Experts of a small language model.
Size: 13 layers, width 128, vocabulary 10045, 26.7M parameters.
Experts: 128 experts in each of 13 layers, 32 bilinear neurons an expert, 6 picks a token.
Training: a variant of Adam for the experts, 288M tokens, 8780 steps.
Below are experts of layer 2 (counted from 0) of a mixture-of-experts language model. Rows are named gate (a neuron's input weights, with its number), up (a neuron's input weights, with its number) and show model dimensions 0-63. Each number is 128 + 24 x the weight over its row's rms, rounded and kept within 0 to 255. Numbers have three digits each.
Before each expert's rows: a language model's description of what the expert responds to. This comes from a sample of Wikipedia text that the model never trained on.

# expert 19
What it handles: Germanic name beginnings. Opening pieces of proper names and words in European history and place text, such as Or(kney), W(erder), Bad, Lo(hengrin).
gate0:154118125142156096095137145132115159143119127160182113155154144111163100121119102090086113124156125159146159117163113141102120122127113147141100118130104130132121119104173152197110135179118146
up0:102128149126150148098109131125205110086137148125146134121155137149130138113138118136122142136135128152108150140104084159121103138145165166112147097139131126143116135077177113143175158135152133
gate1:108095141151137103150131138093145166113120147143081139151121141120173153118100097129139141113169128140141214112131087127130159131114152107143112151120120142123131103139122139124134097091124109
up1:163114155108138133116134098094094138114118110115162132172150113065144114112145148093109096153096122137102098145146139138128122122157130154131119122119170136162105105134149153123117128106160127
gate2:148128090139143146147137134136158122147104150125107131142164128135153124123125137134112141090133115199123102180099114129134100145132126153136145141115149154135119123142124082109121115191165169
up2:129153132122147124160122138091142148130115144149129126097123086178159175104110117163131128132131159129108139127176112169123110120086115108133132139130145120114145158139105151145169129116123132
gate3:126101122149179101108073105124116164094107115117145124079153132157111123096123140140106117140113146118117106152137158150136167167129148129118140123091118109172127102124161119146164117102138153
up3:134186185096113143151140115133136120143126113137121121103132140122112116135149098157116130153146131125119110137108099122119136100134131153162143100162111144145089098110075154108121152104100186

# expert 35
What it handles: Capitalized name onsets. Capitalized first syllables of foreign or proper names (Re, As, Is, Mal, Her), plus pieces of Thai and accented words.
gate1:142144165128125111146119142101114122161117175148172232117138083134121158157164141103107106160136125123151183101098136114108146148145095134094119099115125128167096150149095139147140145140146142
up1:132194140132105086124116143152118179129111134103201116108179102130126151122176154125125084136137124125152139131143121101119129121149130124109159152132132159135158086142097110147126159132137106
gate2:146137131119135146142104110142103094162139164103122162135118145115125133078143138093108108119163139127125117137130102146111147103177113091132138154125122149167157104140149104179160133122081112
up2:156097162156154128093108130131114106113143158107114125195142098134145109066121149100122120141144148135127094142132117165112143144166114105096145174121148173160145081116123127150158140143121135
gate3:100133106121118106149127137127101119106122150093118150129115062183117149118156115136109132144125124099118150134113122145109118130125159166139105145122107153131143059095129125149149192150151096
up3:073136141178159136139139125141096082137134122142132131120156122105135171131136102157157160140101148124091127116174130104094107120100146100144171115087126125153142149095128111148142154118116141
gate4:140097129122184123126133118102128186144136123112110141150124165129100100118122125110168181101123122157156131071146159144137165113163151124107130105102131181123097121187122126143112119076166124
up4:120121103101151142132114128106093089109123126127117150131168119111141129136120135122149151123104065097145132081147062121161125146103149121148170136142135096115144162140096114165102096115144112

# expert 20
What it handles: Technical word fragments. Lowercase word-start pieces in technical and scientific prose and formulas, such as ass in assure, engine, cell, orbitals, ovaries.
gate0:104140088138143122089121128122115129142136131111068135160090121123137123129115119132140155097128166104105127102116117086126145139104127151178145127106147127161161135080159124163161159139116124
up0:147107176152145134161123090148134156088153149110179122131101102098143137104116141149141145144133104147181164119169139103155162143165097161156115142095091156125127156099133124119135115150121140
gate1:142147108166122159142137131122094168106140140108144126120080144132152086148121095130129135101141156136094148119108133152177173160151095077157143144162132190141123160161127112127093143141149113
up1:120120159129135130145092095121100143111149151116164159168111165130137143131105120151134120084119151075130121114147113202125130085139163135086102085098127126149100093119138127162126064142106107
gate2:152111103138116131113153103100127078152168141134157100129089105175104134158150133115157125069130199131160140107099108081124113121108144102128129146093152145127118090156129095105123132145110076
up2:150147142139132101111181150154102102147132112139118090112148125135153167130102152099149124155129121162163063164114109098158092101102136096150140149130128113076143095100116122148152130150120127
gate3:149094113108123125137120131163149116113109108137183141128118123142108157109134163103101115132081183073115139121120111141098117113122160124119130138071146115107108121100129120167103155093151105
up3:145125125122110139138139153170124146121152116085100088171135104111107176163100152084121160166166131123136100140165068105091110147134170148159152137138147132102150110116094095115098141194113093

# expert 53
What it handles: Transport and place pieces. Name and word starts in aviation, railway and geography contexts, such as Fl in Flight, Str, Mount, Del, railway.
gate0:142126127183093146153129115114141099134108138106151113112089167109117147089128143141122113106130133063092096134125128113089129148101126129094125132093148096083149130083107132166127116128111122
up0:141124110126100144140133141096144085122137135129111132078177132106126137153118151164179120103105114121128122078117113110092084138109131120114151134140137129139135113106152124118132150075106105
gate1:137144129126140104143165113118110132077137163140103092098122098110079117104163150142147131129145139084121113139110137104187103097151143108089140152112130143126115126148101118117136121094138124
up1:157095137140092131132118128111128149174135113108085145132065098149115118123106144150151094148138118139120086122143097136103151163149088137163111107137096136136130153141153107097131163138132147
gate2:111136101171137124084124129137111095134140135120183128128127121160115148149148155114176181128105137139163110149112136191132103157128127113113143163120128141123113188154165105091162109120147099
up2:146105074108144127134108142125132091095158112108116076137129146143151140088120169132139159138112120147154102114088104125151113125089135097145097157133116129122200067102097150133106115136126102
gate3:127128103138148102104126106130125113123123122156087098129141137116107123110099145094167132144177124141132149143141133147135126113084146109121110144132165122137096160163128107129122127097089161
up3:119134131094090189104144145105126140148144122113113108107114126160093103164177138085144117107136057102123133106122116118102098127147127110137143133176135108127109127127164154093116141151130104

# expert 44
What it handles: Mid-word name pieces. Middle pieces of foreign or proper names after a capital start, such as Balochistan, Clausura, Metal Blade; also election-table pipes.
gate0:101158120110136133155096100142129175114114138141114097172105165104086138124128122096137149104159114168116088146080165131110119115128134162093152117075112132163111141115165137173149152124131159
up0:139141135157145112150114138104118109141123135134138073132179157131104134148122102093093146101148108115145096149138132154120103130149101152135146167089128127140106167128137109109103129108107158
gate1:090136124119145113151119134127140132119146127113122092160097161095130082112124141102182107132122145164161142145154119131098132135080155149132119164091149136139121108121095131158130101100140100
up1:114170156121167140150143138121143132139075128126153143085148072124130128085155179086100109133127113149153116138118124115121105134124158155134132128141124132187077137119139129119158134137089129
gate2:125070135115114121125119130085154133115169132156133133104056163080111147137150101135141141118163112126115126125172194129132169095139167134121097166111111194167124106118120145112097144123124142
up2:104125133130130092154171123116161172107103138149115138149115130164127144108131131183123133141088161103128158080172093118105122132114130119086116126134152119074168109142112093137113155202159108
gate3:171137157123100133133147195121158102113130115197126123146135096190160139104154147137135105117139130114114146112102108096170117192137131151141132176132144122112102123135075124143122109111125092
up3:130124156099107135146113158139128141146131081142102127143115120140117169150128110170158112114112139100126138128154095126145131148152145144181117119159081127147085114118134088143141140129135135

# expert 41
What it handles: Pronouns and consonant onsets. Possessives and pronouns (his, her, 's) and word-initial consonant clusters like fl, sh, cl, bl in narrative text.
gate0:129140088175160130099143123148128113144152081131100087108130175150103118164088106115111139087126148085151127120102118140167114172162148111136168135120148116092153155143120133127132096091153120
up0:126140160157114177124099122109158149106112128120169109153152162093117122144124151123100179146149093118112134133160133143100150135147121140100124122168134180138176132159125090114075090127136152
gate1:104141170084074127109127091120128142137124136161092156149104101155151052134133121111105108120148158108115113130121150126137132148132117129120124149151119143147117131175115140098122117155123156
up1:165135127106139134117149176164141120132141128160142100138168186122155153130144132143131125143144101121082171140124125119166109107120094152121135132119124159158117145128134100103114125078140096
gate2:145094113131137146183088108165109111109100112121071133156152115122122151104158129152126115100125101106113131136130123060091155122124072145152106104131083108139103094139138118092077133161133167
up2:131150138135099125106116142151121130129151161137147102098116159128126110113081119113136143137138132140092116120101110135152107118135129099132121179104164157100126145127106132181145122093127139
gate3:134090101103171146126150139130127110058118124106175152135148163083131139146155144156139127140129107158082160117129107124145145138130149114104107111169150145144144101110116119139087124082143181
up3:148124191125138094132104141146139155141153123098129103102120106136168121098167135137133144108105144093120119153170152090131108146141081117126132123119094157119119136104138106125185135155116163

# expert 39
What it handles: Word-internal suffixes, age adjectives. Middle and ending pieces of split words like -ing, -ed, -ist, -ance, hyphens in compounds, and adjectives such as former, old, new, current.
gate0:147123181119160131149116129120132114138104169125141154124120134191130101148151130140112130098117165123130106120128131146143139118134128137143156133145106125140082133139127130107151117136117126
up0:090122146141161097129132113137140131153129106139150142125171145098155132098120179131148157122136190118091104155135142132083128105139140149130172126120132149106110117141086199149152143108100090
gate1:108114122108138146139091126091120149105121170136123149115100102115145093105101126140180102120119081131144178132163066148097110105148124142133161124169154171165141175126127152120148144121128135
up1:148114143130142151119124127108116153150112134158101079131129161121144113189102161094108114157126093127170128114158116138129146096128166131114102088133122155132156118113160115139088119145128138
gate2:088093151128147181095103147161088107123086124111161130092142116136089132140158128155107149151129149153110196155109136121101134162102160146111104136127077119112128131127143081112175128129091075
up2:097132079108109105129141167135142102116122142145099128150082094133104117123115140129155154121113079123132130129135090104129112152137142143151084133142085144089139154140125137099114111102118130
gate3:159122169139120156146117123152157157131107093085138076099141097132091153189142100145110134146142099135075119161103094141133109148098134114148173143112166107152121145136138098111118146149166142
up3:150133076105128130113167126142162163162128133130133132181124176099139123093109138086089129111103125115181165128099144131146117140109120121107144162142177124150098109119092112143101110138126103

# expert 60
What it handles: Name pieces, list dashes. Syllable pieces inside foreign proper names (A-us-chwitz, Aed-ma) and line-initial dashes in lists, often around film or TV articles.
gate0:136092140145110092102086103115149135111143133098132135129140113126147139166142163126133107148145128138120130108174106132113143098112117092107154128111090129121118120098120144111123125132149091
up0:113093121099161141089131144146141129103100108140119085110138098138096167080117126116092161141118140093105122107138167107099135088145086136136163137137126099100143151078154116123100126157100136
gate1:110150101114143158148169131131105128121113079124112145152121100144109151152117139110103185151093146114102143098159115137160124093129108135139105113108122140096153118157147120128117131102125129
up1:098084144081135121155152128146140129133110111112123137138091124117126141174083109131184110102106116134171138163197115112148143145129176136111107155131137117146125122140118100135097128124158091
gate2:146142077138114145167100119149148103153149133089119128113128086074102151129144134171146133130149141093165204154118141143112123135131167088128119145125116105159136128126122125065110142125104147
up2:088103163113127107119136152184158104145144065122099122164120094103158162134110117144114125148121119133105111163124135115116123141152124119185138122130090112081104135111163139153130150112115118
gate3:196130105109146120094170106153099134109115130184145142139153064137131106143154165149112135153125103161115166124144086132131129142188123144126108136117141148125131123115115158098087143098104167
up3:148158134110166152135137136165137124128144083154114146127142122131126128134128165123152118152106108172118123147100055198113116108132150128153106085142110133121168106122140119133134138117108145

# expert 30
What it handles: Music and award tables. Words and word pieces in discography and award tables or music text: Best, Won, Release, song, conc-ave, Label:.
gate0:168153168107119124105144115140146104146159100144119151096107097082132128120110091097126099165150160115107182134137155080125137108115126105137097121126143102118162156149120119129102151118088116
up0:120164126129157136150136139130122157117119123113130135164109109129125096120154121126193111092130171101115148139129182151158072141093149120147103155138131159136109127088119138122158148141148141
gate1:133137135109167102093133136147099103150174107127114103151128132124128126139108134148136117175129122096139147110122132131149129136116110161166121165103093125061120163129138147055107092124101134
up1:125126121159142094155100125118130158097100128149110197124126124132076138139141135151143119175103129146134158153148107128109156135103098096134138110129136145155154115128066113188146145109184183
gate2:153126156105115153143145128138108143141097124098139132148065143112148141142137129120116078138118165106144147097135133144149113059130129159132117118138159145167142123154142102100129075103094149
up2:078098119175175147125100114120108115121099130084121131178133142084128084133084104160137178099137154142110156127136102103116124103133142167102135148161116134115127112165133102119120135150132167
gate3:090111164128136170130117126126105091155129109114138122139139130082145090118135112151099132148149116127111149131151134114157116128096131174114144154114103087132132136137142089116117153103156135
up3:131116120124121133120127145064123139078163104133151109177119110182147135119113135118088141165101100159119174076119132125144118111132095147113150133127100145137151143100092114126178123138085119

# expert 55
What it handles: Title words in entertainment. Capitalized words and pieces in song, album, film and award titles, such as Made, Out, Super, Night, Play.
gate0:110137141151104145114114105099124144121140152150145119105131114119148092163077114127121119134109107158135116149095144110134088117148083148138113074105130137159106144108172154117139151131165090
up0:090106142095131133175139126160124126111101112113070189119147089103095143088122110141093156161107145110156116104137160127119133154085154112135109134130106139131113159123144085128130161098171170
gate1:114101141137114135132089125122123124157105132151126107145120111109125152147171132162119139129092159138108122116156088057125143082140114145129070138098124175107110077079128089119103099101138141
up1:137148140090154150104144122125107106124082132137127122166143095119104164128143175130148149133110167160049103094161131066101121130109133138130094153089133141118138109113146110124106096095095145
gate2:162116114134093104101100124092124157147137117111142120123134095194112133146105077134116136148133139154090121124155101131155184153127110114094144135109129129117134107111132155131116129079133104
up2:117104123112135101133121121139120103131111108095126101157156142138100161126093060130130124151157152124077153091129114088096164103152120084086161135110135111136124137107158144163109092119085115
gate3:101149118091150133098145144113141120137084139088103141130112208115168174100118147122130125094123140088126130120113098122099089164084106090147124125156177132125129112144117103142119102146139147
up3:123142111133139077126139144112103143112105093111097125181098164111139131063091137128107183128100155167090104123122109136117095143094097135138101172148150131124136088105128129152178100156132158

# expert 26
What it handles: List dashes and markup. Line-initial dashes in infobox and taxonomy lists, table pipes, heading equals signs, and some sentence-initial words such as Later and Also.
gate0:136124129109128123087133151144110099121107114168126128100190100137127115122117145108149124109147116140158121131146170122096138152095114124100131112127128126161125131171103158131107120112129108
up0:125148105134115174102103094121116147198109119149117147107155137120187100158126108125151120164136159122130145145169135130093158112135132122091144100117129097126144121128161122156137123108144129
gate1:102117123108123110134091086077117168136128184102147185116127167096153134147145119096148148137088117165136122124116117092142156116143128161103160125115131094141138158071115118137131123133110135
up1:143135104144136075128137156123116125113152141112087142165138148140158131086113155131128137105129101132121134145111162098150134152151122080106138114107093133145139121112134124116077138092105134
gate2:113088134125114127081163162138100136133119105113102149173133133173122140114153133120130155120149097136139146100136150146119136111148142098133124124113154147136095145090164116142102107133125165
up2:126156104101100136167121127160096066107160129158113152084108100104114144138132134137158122083148151129142107136088179161073151151088122114139069118150114124113165132131142129120104157115094095
gate3:134123093131095191131112153137070079103158080094106119107114113131104149121115095160146102134128116145124103123144166132144135114132125122130117142120136121115151132200139127122088141123102103
up3:123149172118112113141149133152138139109139114097102155134144128119149113088155109122093168108130152101126132125130104115140133142115087127130129119148123115104125188065108065124141116151105150

# expert 4
What it handles: Noun and verb stems. Content word stems, often before a suffix, in geography and general prose, such as host(ing), neighbor(ing), farm(lands), north, form.
gate0:111143127132116113130111128114083165062110134133120070137153085157106127154089144120100162099087095135113136142143114151126106104120157127132071151135151158146153125148154129114095130147149113
up0:157139127129132109167134116123102120113134145144123106125141094162119107106101092126085109122085073159108160104142109115136116073113148087098079133110152179135136118131143093132063099141164115
gate1:087139092142110122118124116096121101133158123145112157092151125110158155163115130137081135123133097133114130134087161129070124110134163132118107095157097129138125095171149136081130129132165158
up1:137100141156119111160139119171140098092195091170102129151128149129091127129136123133139111147127120097110099176172096105089128163128124110125100105130147092130118092110124091139120153155121119
gate2:112149112129167136160093119113122134182150123123141096136102084058134132143190093160129120133090119092145098156151140125090148099114133128149132073133140137121096129120150119165117131166100147
up2:116152114077129141115098138133110143159130118091148088129117110112111140168173100136166137137089146113166120134175104141155112092120094087115119106105145135112109166111097124170144098134073101
gate3:105141130127075159128134148129141115079146085082114090148121126120148143137117114090159136171110173135159118129136104154107120135167140124132112142140202136134103132121102096107112104144160091
up3:163143124123138114102149131105116103135163127124157176111158119117114117122138148103085124132103139147122110144107134138148142133113131112110160138131140074149113115072123141116142165131133159

# expert 27
What it handles: Taxonomy and infobox values. Taxonomic name endings like -ata, -idae, -ensis after Order: or Class: in species infoboxes, plus coordinate marks °N, °W and table separators.
gate3:159131132119152146116163121084111144130110137141120142126125131150157116134180105128128137110117177106120110136126109102148138160095112129149150090077105124166153158138110140173124180106130128
up3:086110114129135132143096102170139122150131145155162111168119145094131148142059106141119152119140106117108149125131116121130112138123130116109135158140146151155112162136098092158144107155139146
gate4:136131125093121155155136109145110129133117113171095157150132192092160112129100100119121072122114129113103106120147096146146130149126121148153117124103147107125110131149104147133111119117138127
up4:123124122092118178121156108160118115134127142161126144141162108143131124134151097094110151117116109111070136140175110118107173133097090140113152138174151104127088130119121125094103103103128116
gate5:078116113139148110097139183100096126132100138085143137125111121116097135165130143110133127116143127156149136172116113143089146110137108166199126105125161125082121131119108171131156116066177100
up5:079115138158122120130145157092123112162117112106151158127130124150155132165098080084148146093109150126119097141126129151113148091112111177153154117136108118072161105178129171130142131132141147
gate6:138112108112097156138084115128147113148132136125162116129153184149123122152102133121121174148169094118109134103098115129106138177121158125150120109113146165150092138113157104137115145084070118
up6:144117143153170135127100117156143133128117107171118093134122153093149104119148142108063175134139104162106159144124167119133177155096160134111152134139142168151121161119102100161100120103145175

# expert 7
What it handles: Foreign and odd fragments. Word pieces in non-English or symbol-heavy text, such as Thai bytes, French de, Norse hné, backslashes, braces, and O.
gate0:134161149162098123121108103098173171104107148129153145113107121114147132095122106120066090155176146139128135117132080147117135133120097096110149127092111130145138135121115120107156103153127124
up0:097136121171161140143156100133120126175107147141086116135128111084145132120130171158142146093135138146097087122159137132147144123136167127116145087160144146053066163146093121131111119152095144
gate1:091169110126106121155130129138165094092131109119113176117135116129133114139123093156120084141087089139148120141125121125116145105121079083145120156144083109163114089145142130139102073154103099
up1:161078125121155118084117102128121124111118146179133100143157145098108116123122110145149116126110176128123147108121134149101187123118157146112133143126159109103132182130108134074130136138167137
gate2:090103133127153139149132150082112105125162091103166164089122142135116132158155137155080140112081080156141158134142135134102131111128131142109124093158086127106120141148182132137127114119104126
up2:097137172161102125089141129092154130090101123140086154118143163162154116134135098112120154129163109081077123139105173158138108175134151130082106146115134092129130145105152118110126129079120108
gate3:125151150070157123116102122119109120164083114158141086123143132173078128092126101129185115136122118167132171142135129160126135151117125153120112143111128095119072165123114123113063101128104144
up3:121152127105107152141116120144091126125125121145121149126097134122111128077114135128128136089137155123100156171120129149138132129103184164082115108151110155103110112192144146131109131158142159

# expert 25
What it handles: Copulas and articles. The verbs was, is, has, became and the article a, right after a subject in definitional or biographical sentences.
gate0:120156114096132065157086168104108103163136109110149143142137101116157120182152144084103153171118120157141105155133158165106142110126120095126160089133123159166079131137154112129146108133133106
up0:100141121122154088109154170102108117118154107116107122153117116121139122127139119085124153148113120153147114130145127063152141124126132121136160120094155160142119085101137110143102092118098158
gate1:137122135148110166164146105112131167135122128155150149156118098163141135122147087123125069129136177115113139123127133168136104097107078084121108113123112137166136119124158116145096125136138087
up1:141117109174097112121115129140114145115160114081114143126074144132142069099135142141157110122124112148156144158089160142140135098148097072121143151126163150135146115127125121115152120139118155
gate2:117151157164086132126109162077098106157148141122132135133159147130134115091094115157128119136118106133103159171138141119096139083120139138143153160142142123149129134136113154140113092077121173
up2:152104145171080139143110090120135115065146119125119123132135112100131138120126172100131140068122145133153126112079146106135121139197103131131122132148122086102179075105124108129132103150113139
gate3:134112147115140122117139161115110122150124095156110128073118131107152096172153143107130139128122117169113121153087133108111160176155122109133118084124089106109139119151128122113147101164128134
up3:121161113136164126097118135145120153131144128109119121125104117146051201086160131111123131100124141123137137060165104112163143112118140152149119144143129141109130108137123119119098150102137114

# expert 48
What it handles: Quantifier and relative words. Quantifying and relative words within clauses, such as both, only, most, who, that, which, and kin nouns like daughter, mother.
gate1:130170124201085162115107145136152156133150114106123095138186172102106119119112122120162109164148142114136155135118117093137133120116158145143090149124167143119143178149165140105114129099125145
up1:087122133100160089119155128109112161098142190155126123098144114165113134127167132117133135083127126145109119127139128155141132153103107130131136183140153142109103107077118119168167113096149135
gate2:132082108111123110139115149142143184083167105118132083133123101153133132112093104108104088108102138142144151134123106120109125169147089084163148117124153120136177160102141115102108148151117122
up2:127130111139160117074145133161076123128134064149093128104149109125097155080077135115128176149149159131113121130112129159136127087112151118115190153143122129112109110154147138147114102065101121
gate3:173176110140102145122114117175119156135141153099142144134137119080151086108089169165108116096161127169125134164125098140119165120158124131144185096162139170124120127138139142109143132114112125
up3:155111095154113178142105123127149135131109160131121116117142181151150126098122114114141103141089113090137110108158121154112149119120118135172079131133148148118114110066150125097092160162107102
gate4:157127146091107125095141129151159146172130128170140108127097091132164128121150167150117080154136098092120114116110186113139111126171133076122132078140149127144156111151161116128158131109123138
up4:135116139120136135155154131139144120120128138152130126156065157117104106147138135157142127124150117108136143125075181123140130157089146142121131135118159129113082095153136111146115130129129075

# expert 11
What it handles: Sentence-final periods. Periods ending sentences, often fused to the word's end (e., s., ).), before a line break or The/He; also table pipes.
gate0:124118182078133105073138132153122116147088111126144115120144157123162118106099162125096119160129111162121142102139156122116131145124121125114166079150115106132158145123121144126137104103140118
up0:123120136183146150100133109089122134087116101149108124133112140143122144138104137156134147154095114092108101117080109161132085161114121109144168155117143137116145109151123139122136109161131161
gate1:117132100147124130145121142094115144109134149117106146133145141135104164177127145101121146121118143128099112180150075097100125111107149079117097162138134143131063107099140161100141142131112140
up1:131140108108079116118123142180149138136136141109111151093091151111108092105154109076166151090156106149099155176133125080126155128120101135172106087121117151102127139081119132136130132103133106
gate2:125110117131128119112120107090121160135124150133106182125106138126130101086131096167156126142138123088109133121120132130146155147121107092146201141126088098128154131067159123137125095137150119
up2:149109130176114152080128121082131129170140106174126145122165147141098129129127119118119132122141099102142127142133142143178142136133117113155156128137079133129109064133122111129135134072128142
gate3:126090129161155099171149125128110157160111121138111161120142148167112127108121133142157170177110122137121109131195167118108137125183158131157159170140112147110094137176095096133113123105129196
up3:109159084141145078157157147122133118122130136118106116131104133118101113065121146134128129120140075174163144134091139131109123101143118131092122146115115137169123140153100125113119158127150148

# expert 14
What it handles: Table header cells. Column headers, labels and numbers inside wiki tables for sports, elections and stats, such as Time, Votes, Candidate, MF, FW.
gate1:109143129133115139132140109130154145136119075114129159149135119101130144124135119102115097086193130124125138180125164140132120150131125112112154130122114102128153148138144160167146153112150142
up1:119113140087203105167151120157137164093128115131148143082140137127096098116135090102113099145129143109144129108153120175185150149143094116133135112138118133132160138110151126094138114085148147
gate2:168166106097110120129119126160152115118196123099097122108091084134100122119101117114138158144135108118120151135141130127122130139129096160142133098134182122090129182067162137109115148098129110
up2:133110088133152120108155075075137197148145144102111129098132138106113134097124162156161140160112133104131081136114132084134116130109202125145161149097125139100113102144117108129151150115161173
gate3:131137134173142127125156101133135124131088144161093165149133128138136120085072117133106128146083133179098094120128121131096140150069143137097177165123148132166123108109095125132136162130109108
up3:113115130167151122151070107106156108105130127138122134101101121131104090150114090120130139110128127088167089137128169126161114127171093149163118141176122147158124097108106109087098139153129134
gate4:113134131131171134154107134150090148149134113127102126106160135082092096144162117124098083120112143095075182121152073098138141095123137091106105127093193140138136137142104119144119133155113140
up4:138175102122129154148112129126114152104164137089089107064131098146076120133142129126112130121114116117131141155111130138121104115127143086136126137114168160144116155155152166126117128134177158